config.toml
num_hidden_layers = 9
hidden_size = 384
n_experts = 64
experts_per_token = 2
d_expert = 112
d_shared_expert = 192
hidden_act = "swiglu"
moe_layers = [0, 1, 2, 3, 4, 5, 6, 7, 8]
router_score = "sigmoid"
normalize_top_k = true
routed_scale = 1.0
balance_loss = 0.000672
balance_bias = true
router_bias = true
init_std_router = 0.0175
lr_router = 0.000369
vocab_size = 16384
norm = "rmsnorm"
norm_eps = 1e-05
tie_word_embeddings = false
optimizer = "soap_variant"
learning_rate = 0.00164
beta1 = 0.95
beta2 = 0.95
batch_tokens = [32768, 65536]
max_seq_len = 1024
train_tokens = 417100000
max_steps = 9025
dataset = "wikipedia_en"
Below are experts of layer 2 (counted from 0) of a mixture-of-experts language model. Rows are named router (the router's row for the expert), gate (a neuron's input weights, with its number), up (a neuron's input weights, with its number), down (a neuron's output weights, with its number) and show model dimensions 0-95. Each number is 128 + 32 x the weight over its row's rms, rounded and kept within 0 to 255. Numbers have three digits each.
After each expert's rows: a language model's description of what the expert responds to. This comes from a sample of Wikipedia text that the model never trained on.

# expert 55
router:116157113184085166165136146150140128186071131116164154134152087120145071146140140188156163124095097129148125109167195116138139132114092146136101051120170117162118097150110149102198097140125162113068105192150143143149081132127126107122155178077136172062143123112124091101139110050156155154
gate0:152138152074155129134153114134120140145153142102144231175105182093100112158091100132086114083104130136117142122111114104126144129147173121157062106155136134132146155147141128173132156136109173132106103196168157131111168100087128129143094100142103102078132088148132080149137111127104095120
up0:107148123102123117108134089117081140128136123129120079121165109152135111074158135087179122227170105119177133123109105138086089098155111145134111164104112100129105065061166145082122130157130098127167155119147158106161122110140088082170168141109206118114146127160120177121135146120116095164
down0:108115148155139144149106076088082156121129117125124142061208115111105112143154118094123098138118119132139184130103111147155073135122106106115114095106154124086153090067149123174116064146171160150138146128105114103089126085130051085101124132125125215121149135133148140170099153112168067113
gate1:142068156083110127135166111204109133127117175156096118175079182115137134133156123104178134113128092163102114131094185124109100181112133134134163214152131101161162145097096111119147112128145128080184170117107121103105135140113144114148140158148127110119158130141140090120143151143065110085
up1:115121119167138194216133094131140116137120123149169121064125169100132117082171085146075134108146134151090187070160157191142122121136098122094160149126136143111092130180122114129133129078105190169112179173145183168149134119148125134130157109095072084119132134166132161180080095126151137195
down1:120102160093032100133119155151140096174115099144072091246123121149179171150115078085114151139132120122137146106113095130149073109151160112113176180118144158132189090110135101104130174118113129156173132121112120094114130148098138157125185079151117133116138129119099097097166107085107077127
gate2:144155077165098146156166090156101092148117101148099128143105157123116130154142162138111107076119111117146167200168173145160132193094084161149148161139129151121123015138124182114222121100190129128155171126166139184107156165128045158127129110088103097175130096169059051117142144089125131090
up2:107141145138046105183113142135158110147100160100193149114164103136142161095161106174144182117166159113111142106142132175123164166093172087129148126136179189133155113108100170130138102119099085130099166182147143153135157131032140124219114167167157200092095166181069108145140146094140141162
down2:133103167110078165125099128120133104038136105156136131154127145133166160114157120143081096081125163141089134196105105193192159128122122148105145150110144139158058165080227121114060087094149095135148112107160081134149241162142156140108196124139123135146106125114140091147086125135144126112
gate3:155105135176099147041153140165092185147096090124121097099084106104114162081085172093105092068177074119150140135153215144130062116132077180138108115118083146149183105156114153208148119144095141121112142164140104109157146109154061133127126148168130127146144191148152150124187120181164140145
up3:113080178140154167167094163125083092167130135191065120163108140062128073131102121116101127134101153108113124140152116148164156085105104139159117137129131160157120120178088106059124114068161166142139154103122111103116117123145095141112158159155056104155162183116141120109078089117149161115
down3:089150079115058139125134152123130081126128092094112136152102083132111128139142118087172117121075165135153146137084138147092148098110107148171140097093081135134133124097116150067121188101137111150116093143135081154105113112177104177129128111121154127142127067065166159133121137060175133123
gate4:140113059143123169153160130107078117154139137165097112109130109140115072163136180158136117101155127144139118153080174096162126132150162133152181146180105080172094140109192171107155112159157172147180125133131119144205147174188148133099103056077174155122120109064102139147147158153132178059
up4:206124156123186144137129107134094116154143095152136100120152089184164108124141152145100100159118107158114089088111130163136117142127156160171083170175167145157122133116137131137112117112103124093118165145169057138133035114107138182109123086123133139130102122130095157082155164120101100122
down4:132086133147126165105122118177131132119146171104130114064155111128126104080092097125114075115113093143074121133142119145146105112156106147061119128165122096166147161161114148126130130146113135111125184172162110098140124146166094105109110155153130168167108122108090134105205099093108137091
What it handles: Digits after decimal point. Digits following a decimal point or comma in statistics tables, percentages and temperatures, as in 94.2, 78.6%, 28,984.

# expert 1
router:124115088094131185099130126061119152159154111134136126088068110099151152199125167126112148166140132157152112123083157125101163179084019139161107110173129081148067114110155106135184090095108087108074068155119073162088115123152084111123118170120126118117131072106104136109171122064157153137
gate0:181141078088127085136122104075113158119166196136125139108074096055195153165126111134077159139098081190053151155109072088158141130098159107180135135106149088168132147100132109087126123091145133136074099119141114100101213097119074103067144110103108086142134082123120157123109143141159074144
up0:088095148110099156099132128111055163087122058190100117161185121094137166119129095174143121135128165102161109065087160154128156164106136177126098140131116117117085128064090121143141144111141127095229097140147172111170096070178167164104159149100117125166148111104152128175043051118127100069
down0:087120190123139096158153135058102160105124134114110142151118132090093052103106065184155096128131119134089117125148135125150160148128157149117119074100141112096153144187125133071165158132082138186137140117138114138160061136107214170135094141084131158108143145122111138155112135111131110173
gate1:112101141175116156093148120111093139153084113076100175112158187121120124153164109139120149202121101141136122142133110124148090172130165062103131108124150164062090140161140091174101148143201163128116140178154152135092089176155152122150135079096116101123135134133080147144077082106148074072
up1:120141143098150091112141137132144126122098112131166101121086128070074124122135136029103146179139154140180105134121192124151158110143003153160063122127114154128112072149107175163175198155076113074204127142131110138157152107161116185148187099126144152136160133167179079153136147166136134119
down1:139146099090061123097112170102055119170093095202116076141114085125107108133156201187164222142129179126190105166139128147108117159105131184108122116121175092153097156069099129120067119015105138169126113115119101090080071152119143062159073124112098109096088054099124107122147129163136150098
gate2:091137150083128172156118112110105127149124085215166172130154132084135138146117091136104107141135148173141150175180076178108146123121109136130117123122119155130037125168148109125080118108109081094088110161099110128185103140171157166103100132098135119116109058129140129150121156140122166114
up2:086151112189196118088123102110109135081153135111160137089089137115149157097160140161111136090112152141077091133146157140076158124055077159128125106189074145143169138114137073110140165121079106128081102107152092088127142165141130117131095126148128142066164105126108082143185083088133177148
down2:048065114111115067078112155096127165147146085140141157096103114116114134080068150128181167090196156145117122139133113116175142138145140076163095109102101097145099084105142120124167132160156152137185114139143145122174089130181086090105130052110119140093084098176153037067105134138142116163
gate3:128085123140134114091125164171171173076094073157130093108094105099168156109121070120175069167145171119165087141087166144172126129128162106148130111138133184173124099105120164129144158138135126074127111189166144161136069122229143122120114095056135079069158150161122146151141143146188118098
up3:108160064159106128061122071132142132133115114053162163153194084179160152141148117152190063154145102094145125118113182125139096204119134146180097126081106150164198081089095125145140106114129114157146103127163150132088156076118126121136054102140186147175113118133144102070148133087105178155
down3:150105140163157106168126146149149103073128166151122149115151162185120069093148096077149148119164140054115101132170119117120146130188171104126176116145149171142029144142166110096157100135115132121152108127120115108214131139116130119130127107093186107109160117178093140084088151158080164116
gate4:179122083147150147146140177086086123126103103152119133166149154107154155147094131085111137168137191187108153145124176141138107168184108101129108171154164087126124142184157154121080115136126180083099155172156091092135089108163153121096146157093151117150142114101118210119102118136143124193
up4:154072108146123077163086088095104097096121159184094113130135146104131142111061123108057185123073089141142186129109130219120123094122143084109172144129160105130121164121148100118095164140113128157135072091110118124118079083166168163133139097097069140140137145141100172111114135189121087124
down4:079137114135131179104121174122114166143167117127161173111150121131212144090112116141134142169131088161141115064120058137113154139115086063096149119152087147148084189157075133125097159148147160167142123159099122158181114156113121085139123061073104144164133142168127171114120059124099136100
What it handles: Numerals and pairing words. Small number words and linking words like two, three, both, between, despite, alongside, often before nouns in running prose.

# expert 22
router:165168133104177100107152175164118135114085140162150160202129147116123107140117181140129146150108095117195091103067160136118121170146118120139100148185123125123097013131186115174200132122106102142127113153184187139103098139117123182097097146139128128126105102166108093085175163098164181101
gate0:110146064111137138105134171155126172090157131119103114095107170193123115101091128160143144177138195117143141121126140152139079098074103170103098118088130127074173143122150108146103146153087117190196086101093084116090096125140079093133166137164087126089099115083192167106192085138111098155
up0:113075136126163172065165144124069146074132176179096144108105148173139161087154118210133084171118218144134117152112069104120143100151123114115142129116118125097159138192121083109092197162111111198173078121119130117140065114168092135193138089135074128129140186146141119124131142128127143149
down0:159150099043108124057131162061179092122114145179118093138141109119118167136154140192149123134154090115131076132077124153131103189093088156121130151133145128109088153097073139147162121098188119103098169122181121159072112152127165118131123116132176108091090078137132066088179183135139163179
gate1:135154096170134176128138155169106083125162118140120123173154104095169065109131114137151157146120156093143159102113168157122126150122174088086144133159173146130151163084142134097112122122134114086103192098153085135084108101151129127111121158150132160105083119140156124101122098134121230176
up1:204118134122141166086134124175104088134172163138088097153127139094162133125136099120146168222139200071159157061109131148105092135142159152109098123177164146148137135106157162109132149124130144138163176127204157127136106100126126121091097136114138216084144129089105109119156103122065156173
down1:118134080160160045108155105171125171066140117088146088183197132107165122158091095110132166084121084109113111114158158128140161090163126152151142169121166114141195093070169069130121087135118093105123171119180063162100108137072141129160143153122168138094144146129072121080141062135096135159
gate2:121143132128130197136139106139136109150130114096146118146152084108147155163077103179141133149095162100171139089086136149117111154119063140130159142178138053090143085139163161113129097132123127140133116127163142181142070106219096159112095125135240099162124131099106148119188121085160080180
up2:193127138131171162102099144089087138097124124148122168151159015103173127131162145113103107179146126122191101129105082139107159123127131105148107157160110158065175095148090121089107125075097115121104118097112054115081127191128090167154068069149146097136119107175135159108121156110149170199
down2:122160093087145105090036071120152145126135154104170100160113145078121139185142114105146114120137123144193119113060084106126158166095139056166116171187156133102129104116131138047068132143116131169148091113158136116099138097169169121146208127096126117155083084098160095085133144112173106092
gate3:082166106176151091115118163118176147136154073082178071118099119142118126098116109135190049088112115120129164130159153086138100106087137151138150122084084148089111182058102120098084111106120132162138162116077154141115102089134173138101065113169109161122035183111127113113089106105166088161
up3:091097158190080185133102167112097101119149164017127119158122141153114127149091119159059090093117200126163067109078101139175061107140104180091164158130113102162111117177135164176120136089133124164139181138076132197151098133124118105131138163118185153086099143122125101139129205117119078110
down3:116097145119085118125069063153125101123157134095083104081116097183142159130129173102137118133090137097111141145137179142101137142127108132128144106143201119207164128138137156078141107106165150113195098165110093184104117094167110073067139185114103147112162137073112211126111098166111127126
gate4:149147130128177146183117177087153120105098139173162147177162148102117168146094117090103133125118104174109158089101098091126117134137125109122142152215167068096063093157157093154113113122117127140189111124123136140086113166208101151110154136150113070119154108161084133122146068111208198173
up4:118103103088087099082117088114126179177151176120055153102180150121142149171071130147183147105174136131098174184164128163179132104195166128119110119143165175125133110055069126137115117137138144144096181145119157133102172158132119115168126124131105116149105132156106113113170197142157113118
down4:126135146139114137143142213113153138140123167142105104117176158127131126121110114101146144114120174090162179148200172125150130119152154099134121091114146121137099108092119099138081117101102108111080166172191150119107109121124138166176114107135126148143113133165173110136160166152102153172
What it handles: Field and table separators. Colons after infobox labels (Born:, UNII:), semicolons in lists and stats, and pipe cell separators in tables.

# expert 52
router:152147094142146098059180165132119139146120162173130095130162096124104167148136037143148154141138167118181051102131233080060165159112043096140077101192061131152111155079168133166233154127138149129130147128135137099164103123164134138147130149127130131092141094109150083101197100116140128134
gate0:077123114136086165143183181114139144164134163164191121149145154072158185085191048107161129164093142119220068155118172069131132118119066153138137142126118120090129133108172120160199100133173110079124116121119119110150128108143146109109126128159126099135132130076135134100194092155132169112
up0:153108152103120168156132169148131089113156124099144105147088163132135107141106110169165160152135122126126098178137132104165141153191116151129138120115164164157068110122045102108135170094139166142102100123103116216141164102124129080153168195123173116107140086218111125137138115082075164117
down0:167131130163145127131124104149070160049081121181126152143104197117133118131108154068145188180132149071087118128161120111144178117092215101023116084106134143108169140185134117082138052144161189126087161169132162133154116184152178134112095119078141148104180121080127148116092134107126147146
gate1:125105119114190076091127126128121157122083074183091136096137129146207179087170137117155159167111102148117133129079174149148167150101127103102147127100165113088117108115138124074145144156128117136156104126102105161185099124042081129133159147144115189121118154110080121091127077174152119163
up1:179156117109081177156111078078151092128127140140096112176179133115128141061174059122092151139164115116157148168126116154119099116166139082117114138131139130137094143076179107093146133136124085126155198114128143107123167126097192139161170113139195092106179108137099158072133096144140120107
down1:132113122137140107162140172183084102162149096147130074136159098151102097161152139089080115056114090129056145063136172142061135081085118130093044107224179135125186100112170123142207150145104099199171149091131145138128120136115072117122077094127082098118182168129117142099128154123132108096
gate2:069111074198132155146094120144135138101137151131169143131135139042115122104137143117114114143127127088110203142140091092167152173126144133094164053121144130118110117169132168111035140127148166131136148091111175106134083116091193120159068097154106115135139082136142106168221144165152165186
up2:142158197060089187133112151136147090131109073117147133140133148089139098092071108152084107066122123149100151201131104166131122119184255089115125151101175136134130116179098111139099153126167195119092087189164126097109098107144202127120142138081104155138140059112119191174086154131109139108
down2:153117156059142151167144137107142125137126107144074125123161198053195132114133124141120115202068125202066154139138152077165115122129167179080148160084123182104154127162104135160101124156152148182120130177174136163120146116198102165135136177105073136133123194134110187181072133121099121067
gate3:155141088065082194150170103127116119148127104063122154088139160151177150086150061085106116157137113124156128126214101040142124118150067163141130107096094088110148143180178098153142156118129135119064109126137133134163152163141128099096092118107184071160134100121163091068114104100104090131
up3:164132092147181165173188138093170126118096132119208089053112109117125133121111151096067119100127112183059151083138153099118102158107086093123116087181082111194131129098147144085074132122087138140141078170119121090180110176180154068025205148164097082127108149133062195157158118111158118146
down3:132119168147116101147087112109131138105100138104145130137037149076145111079114129107129132100124116197111034139115115184142142101116109132155067109139170115070077163189068109121119123102120145146127137109120065141098134100087121145039123092061166099102168140141164078147122099128130080193
gate4:179087125127142074149121126172121081000186166115140123119110097158139103139179055175148091130146185129121151065163144133130115082143129101099124107154129052161123149118106112107122143123144152142069154149127155173108166148172136145137086086150137093126142139155124124128147066193147144107
up4:094116150115177088105136094151119152131112127136102165166165180068162150148144141117175099142100161159121136171056142102169142122131108066130114122073131122120091051085147136154132111113072142119121164108150170131133154107121023181093149090108058103089102198127153097093158119136156151139
down4:182065184119164107145144137128092146163138182147115064115111160109102133069185112112153143152157142208123181133115146128190107169133129038058147156127125072162103119136186131132120126145092095135141143073100125057101175182151092139105201121091123134138166100160139137123161091133129120151
What it handles: Conjunctions and clause links. Words linking clauses or phrases after a comma or noun: as, that, which, who, after, when, during, since.

# expert 21
router:122101056130096109132111137153116185081097152106139087179156124141152137161118093091117167094109115113095060170098206102145111186115112162114158114180185128075068036159133141124188109183177111095154095152135127137127113116162146131135152139096133115128136152131119135063193130115103176072
gate0:104177095104144142161133141121128137128135168141181138151155088187128116156089114103145076101138114128086125107133135121117146165104077148119107100175139154154100095163129165153122153153186133112097122066093157132143124159162019134181119143113090070167141103099131119169207095098191123154
up0:167079138080120154133128103158112050142099137121131086175139084165168159097123126098148148124140101061181086157146095154153086110168189120109124145134165150172101143093111118153109132141104122194097083171140138135086127151086182088198114112124182144075087124178053147122153102108077130147
down0:160082189166135140126145157130137126108110084050112116128084067166103124138095189166187140113129165128165144172115131155146138164090126101148141130189129119139124182134117167107166105110159097111136133170146143096104154212123100098107144153128074145082079137149113135158070109125110110079
gate1:149145157142141150117180119162147135129121104113117151128111175171111122103170141134199146124092157146114127111182092157098141114135097099129121113126132098197137154174128076172158119106122163161131112201134149088182106129136156116129140183073127134120117113059118062176071106077155087118
up1:127177112162055130100108113151159107083130130080149140132158119174110154116091142108081096064155100097088121136130095143170128145073140157123172142161149079134107061150133068122123101164096094119107127168106161185145157210109110065131132093092143100129122155101122118143196111098194120136
down1:061086067107081127109152122072169200182157138137140082119154126105118126100123152166180151094158164121177131174160124155189172125085111132099114119082121228106125139096090092196134190096136139144121128127134171170130116090123168152132118123195139104139137105154166138146126149059163123080
gate2:117119102201145165140128156140156108118114116147130118205097167064119077137098127165083138065105207138123091096132176145084137107189049149127153114122131132095141122216122135148147145119134123089101076115085120141129148152139119161076215139159125193113149104147176147098185075146153195150
up2:141105111154154139142129230168178185108125121183192137136106147152116176096151088159136110102165113151095132144128132137123120054083122127131078121104121116097100140146122098105141072158151118091079097067025088064191075130171148074132116195158152127061141121066119156148139070154074132124
down2:111104121066157136135117177191146108128160147088116048054177129087122123105105121121136166138134153134088152098133169126110140126078169102106140083108146169152136201149132112104063152131096207110150164111122150063117099130094089123119122154125101096117095091111116109135088109125105176149
gate3:044123129118112184182120125080156072102117126143147140092141129176114097077138103130128092147142162098053128128135188146134198151084113122109083105141098155093107130103075111080047100125120132123145152076103111122117097132148141151114163150143073122122156168162141141099078065167141136138
up3:115173174097150101136127114111160145164136141140145179098107164092089083164154157141120099130109121115181158059140105104109088118167135104112141131112131113165124149114077134219139203101100135139209191139133151174128172100132151122126119111127110129158136118132104123241096166123164115132
down3:081126106120191089118075182136111102129097085094043168098059118113111134149095123173136119139123153078138146115121093112019086160154143156101124150086071128157140150116106141098101138123200131130108156105153072118142112077158140097140077067148160116192169115092136167162080113180138108168
gate4:137147142194182155158116118147129136161135123141107193124131137119117094122134146098088160117113117132106099090130106117118133099140110148124163147090085061043182129164166103134132116141116123159148123111129112149083097136143102153109189096161149168111140127051153115117168106087094150181
up4:111143108085136187147146178174129167125146127155099069127150094146118099146160120144163142151117113124177148094157094094110071106100130144098110103137163082079097169151152217122110150088121144111074090108141117108112084125145062171132122095077159113143115113148162100127124159171160175147
down4:192169089158153109068194106131128029129142117095093194151122124141107162122117156135114154118087148107107108140081117151148152083136166136103101068098094158062147097061168114158070139140150162134097108078159085178178163132146136123161149060158123174142140138056112138053143119127114150174
What it handles: Determiners the/this. Articles and demonstratives starting a noun phrase, mostly "the" after prepositions or "The" starting a sentence, also this, each, these.

# expert 34
router:109123138128138162093146167146121136156097111101111120142124168133119135174101111135128086132120131082161151101130219104091109125114114181127113113112159132112105033104085098107189117104142159146177127111174105138156083108133125107156132157115185111116133084136105065136143168152130192107
gate0:105166140143140137093132084114121126157110103117123133130188181160161105121107109142137111045145118116058158117180109138151120149160119151130123086134118094155162051081093120131134143139136159132134135165166175171205114112210049130119103165068111125133143133143097111124082104063175129173
up0:086119132122150133120106155143140161125148117139163125180093105134090102189103176163137145182115120141178099105088092106134157118141131135213127153152148047112140154127157120158154093133125155124115120148063104135120133111113158120181148110178128112109153088162228147070140117153085139094
down0:167149090114129083167149148113078118163150170117101143117129169157102131139132164151152100126123058122140159136103066101129128059155160138094110103159099109129116123161097151140131117104170142160096134151150093156142085130155123107111085148167155150102160157101135159148151165086125135113
gate1:179106096121121082200148123148074171133128093126126148174096126188098164122156124171121116107077082139116121126162173125153161137170121144162139097152144152216165129090140070150133137107140121108115109114120125112112173070150120079102153114179141115142134129141130167126132093126078153154
up1:146126119104132115110110152106173165071132097134186143168146113082138192182125142101137121173146116132202124087119084149140104138172125078145127151122121109135181119211152124148102053145101136098105071178100133154141167108095168141099152149181142127141165115140170116147160091123111096159
down1:127120158105129142097105152121127115080150148127114163097065178163157114097178126122087142136128168139187108137087101156141136122145138121108108071036109160118131112122156158187146183146092127159127058110161093102154099202189125140112117118146129157108131107157137035199078187135040157144
gate2:147093154116102120193140076120123117186091099094131166147122128091179159123125092123120145131135117110092147106148156133140162141127192102135106127132192128154069120144103154113145093138151139105114181152142073116137048131140201160129155081129124143175110151169148108103134154123157123170
up2:062178140163146119098127136157138158116122151169153142091127105157129136129120158104131115106119094134130092137066024134127147109098073117187204154167138095093116157155194157118079098139073094078110143112055148121174115101101122024104128146105137116136117131094173149108126092131113070115
down2:186150150176088178124101142127073130079126201097109119158152165105084140117133135115157166139073142108116090163164146186132129173113081205157180067122119114089132140165138104135084115147166155116122183103155136144121074052109106123074089201113077112146046101128143128168105185148129125134
gate3:141088156122147087066134172156072114059130078083070124167207117100113123225087141146086135132091145140070107142164146080131100062189121098154144096128120131152128093156114180135128095164098189104137111168182171170069189154086127154110132128157128136121114172110139095131125163146174175107
up3:134146086178112154169148124129155136157071100146134112115024075215084136048129124153170108094135104150159124097123105139138133207045096146102161129134122111138139168049148102189144117149146052120123095081104102148206089157188131136148109169167174162068175160157132146123129127099111087183
down3:144131125148138172125169154102125163183116076103165160105179117163181072132051144156107144122149097145134117123122102166099091081157071150096126140151135129167155132114155091177121136133102076122135206159135116079171122180149106103093162097126142128138147142161121130095190098060170075184
gate4:142110077109075128169142141154171141135124112073137134126058129168115134149129171107198190091103083119144128136147174130177090116082131088116172092120170125141064140095160171091140105185036099130110121113124093103068104135084107095144140197177109095128131179112151125104178104125067133041
up4:071141106121136145159098101099145146129136150109152187135131114093150102092190107107107030096059093086136123135046166143161166123143092105143128155144108120136087129183128143134088117150164153115116145145151136093192086166113120070179128064193077079120107058163214163138121064145160146108
down4:115113129169112153126106133155123151062061110109152131195153119152114088119081175110156096085142136163161073152156100159136139124121065163105124160127134147109180133106155178140090068112126102094118091201129141170102154145117136132101089153089155091058072177137126131135134137071080127066
What it handles: Zero digits, large quantities. Digit 0 inside years, dates, counts and table scores, plus quantity words like million, billion, ten, percent, decades.

# expert 43
router:084119173141076151121121146198130186070125099099136130126141200142122076174111166146132093099112140108106112172204119056127139183123087135123108123089071098189121122109106168114173127086189125151159161150130100069085159113125172091108135167107152153077112065086082160090122206067092118112
gate0:121143122122133099119124103150094113110134154109126114110121070151132141131113129125173161148134103127204100161103134144096141129044151165126174159160142083084096117110156161132182145132079124129175128087132148158044132122058102098125127081100131052124114141168221083113152101158111160162
up0:155143123120092173134166149123159094204141103114174101130087084079126071150175114129168198137119086133119090143135169137165082135107136139123124127130139095134123093146170130110150060127149122151093168106151121175097134146118132156124138142075140061133161133156144079147153119077157188173
down0:122174085156137071146128083104160157100154056151076079153100099146169056171091155133113114163142120119112176137095114142166121090165122212185138130122185080131116148113113164118106048127114161131103105074118114145106158098092184113192101149104151129147112182178142091121097071093140138125
gate1:184138133117177174183128115174104125155115094115114108128098133087133086144128123186135112079111105196100187187100188131049127123109103139096096109182138131184144177130074078097087077125139172107174153118194142065133100156127121147117092157101089148130124105085142126126127146149150142141
up1:114130128138101150116150056120184119095114123078163116082133177136144150127104128039189131169161185124150136134095118156151108105122098067129162121116145090100104120121129129123154138156056166060139079094140131149069130137073095137172113141128141072124150084124114167137132072132185126185
down1:095131127067127089106091117185111132107159147158103144147137167114109170142102088079167104134123169072178015131130076135134136172127117144107126102126177223063106124147165134139135173156135055221116137149161192138080118138138128128141117149141117105154097206091137107138128062089086096154
gate2:105125142173124119143114090075070182086096118103186103153060118087137149127183132138085185176173151162130090101128087118128089088173120111108198146147124098133102135153164162158105162129090107101120090104158119135176140128109146189113185130116143096143147132092179116133171153141139158079
up2:133106110095188088096143168142106083162120113202111138177106078147150148156109142121135142116092040099140143141096176199133152139166147113105112117145172137127153076141131110166160094143187173145083142145171139147132097142183121162149135091159081179206163146152131074163156113164138176119
down2:097157145149122144096035130166123119093150111130116131139132145100134137140094077117101132087157198104132170185165139172101132143125143118123091056119106091153067144159087184147123123062148209150074099143163126128099135154170153123165089149116118144104160109095061212139141157116105130132
gate3:106107124150124196184108103139134122121144121132114112072135177161118088137174129194125096113118127151109157153151121104130129161092133174092135111126109094114099165126129148119148103124141140186101140098134104084110114133144081122087098124070129092135123094015136067169124150078116153148
up3:163043138158081123153116154188155090111120145180099089079152135160153071162170124143117084094131107119078185139127148133117159124113154085171095138133099130187096118087108208048141111122083139123153147086135156080092158139116124138083119144061135143154134120049114150121113133083065142161
down3:135104150069117166196134119132097116137139148136101091074120141111129135124150131120109153084194125078134153106212125092151122130132151130117077090117078129132159141136119090112136156092157128165143075161112170071088168155107123103085129109097160067056015139128146106105175113045079122101
gate4:104106119206126163186135141101110126149169128131199100108150094123140087064122130143148123154140099128169126114127172118174106151159064180122107144163130134108123167123170168061160079128164140141153174124189147107119131138156117065105082118083130042103148142069141147142095180129126127115
up4:137100131156138115119159123221132150090074096136116137183125132132160137136140132149139117130106099200124128163099148175112154086058090090149115146121136130146163056125090120119128148115069135077130071108110145116176135204103139170081145121072133206140141150127158156093150136134152147156
down4:132112109223100068119139104143148080098130159129106186166129121163112068129167096138129121147130105152126147190080093108154125135160159142123147122068107100171081144142160152134091114114142081164082115134162114106094141160121073168085112061109079150114091092206201161136058105150117118135
What it handles: Table cell separators. Pipe and semicolon separators after numbers or entries in sports, election and results tables, including %; and –; forms.

# expert 48
router:099114067122074133111149143150123137128059117127145145136106125122139117153155129138144066147148103110198117150100172109130144162146076168139144117143137123111111117125160126134194085139135162067150110142146185089162101118140125074093067172116122161108130125063153118086106112103184124128
gate0:110112090126161159086160138151115134158130089081157162165071158094138119104144098192137086109085132127122163133103156154126120117122117109081109117145107128137102200130124137131150144158096191090196157154086154119106159122101107160136106106113069235155130124081132163160064109136197190109
up0:116127104147122127127115135125073165192148106149111167093135165126080157154178173084149115152147079109130075167153083108135181103111204149119144118156136109173142070168069149154141146124144128123117149106132171164186125095100173168231167094132167094142091113118096140134139098127111120161
down0:142168162097129138121115106130118145120085171150132148124166121099099165146139139108148125143128165151167180122111063074078122089134170182094136109163159184112188096057113116098155160124154111154111099120174174098096120190119141100128149060080125083109155138134164113126142087106154105177
gate1:159150114068084134152141139138150088094073165135130086143140164134131103135087104109096157105109145147103075127013130088187119158147131163133160130157181065079064133121107160136170134155162119058206172157082135177116131115140107120203143175090163145106151169137138091107171131099145094093
up1:109145171125157147123128084142151135172193104089106205135133154083097054165146135035123090079149148111064105212104122134122178077172122118100144126117080128111128095146129175089133145131107119115142199104077187128147161151147127196196163107112094123138188130072144115150107116086150178068
down1:075107128104076153150194081113112117139184115164121136135107148154182115141169121158076071157094078156102133137145141116183073117099103123147076149091168122175127132126189080151115148159111122179084090141152090107124163152100119060152129157100087151113098097169154155140136132182110100131
gate2:173102135157163097124142166144139137121113153115177124122084160164140117165103117129114151164147134162075110097108178117108095113100143143126199086146195164170110059109152182153122107124190128123154140169163164159045095115157118154145178178125145103126158157107100205133151092053110124112
up2:082145149182140127183116147160121147140091167118169130130111148140150159109180094101139081076160089173116131067181093100119104106109075110081182124124046052135117181130151120177111175122150144124147107138100186111175140143127120118084092105158086120104136126107122083159103110138131150150
down2:108182133098075102151079100145062068123169177172135093165147151101159173117093054157073099136086114129144148104139095154166108097117094135124100144149141204154147086160091088153083086165151175133091080134127122160146138132164204117152158175076118110106171149102119189098153105086123118089
gate3:094163082154162167132138116137086143133120141091118196111133149139097132067152150130139144053130074133129095124095181074126137104130118169095157098110122081117090141124133114144128118187072144117090121167155142116087169087155121127115102135153083143097078142095191125137104084178166170104
up3:139090109048170096097072114129157091146113143075123040149148094128089177101119143085163120161170105118105088133084117128122155156129149175149143138148134157066111173108140067074134145181100117108121112134117142100099182097103144064115199132108121173117125154172185125113151090125148114149
down3:109157157169132104106075126118108100044153145140129160128141151102169128127103147127098145129127158195154144089125125072120118126114157090134095128153160116118155133079145116155113105080169081115198090094132139139140166108179139090121102187108126090095062197173160140142070109090077093089
gate4:094173118094216177119131090108087113120125139092147202172123120097168094127074108162074152115103127139164087110136123107140064130148073140146129088084108139081152065170146150066135075117150170086129190162106096149140078189099142177117158122110077142079131108137115087093148134117205088092
up4:175173122104165097168170182154159096173075086158102069119133117138106188151091115119109157142128077188132122085158088151160145126160123132118093104147155132141122096113122144183116109130171149110170080152109189196122079088163106113162106153104213108112090138184125164120114147103171075148
down4:173149099082103139134159119135155133137114132141150157136110054134133111106107080143164184129120162143125159106113113052129060123121075124127135118197120157160116107143092056105143133142104125149104175096149169060151136147105083124119184099089151107121070133138125084183164135114111126074
What it handles: Articles and function words. Articles, possessives and prepositions, mostly the, of, a, its, plus infobox words like within, Order, Genus, Recorded.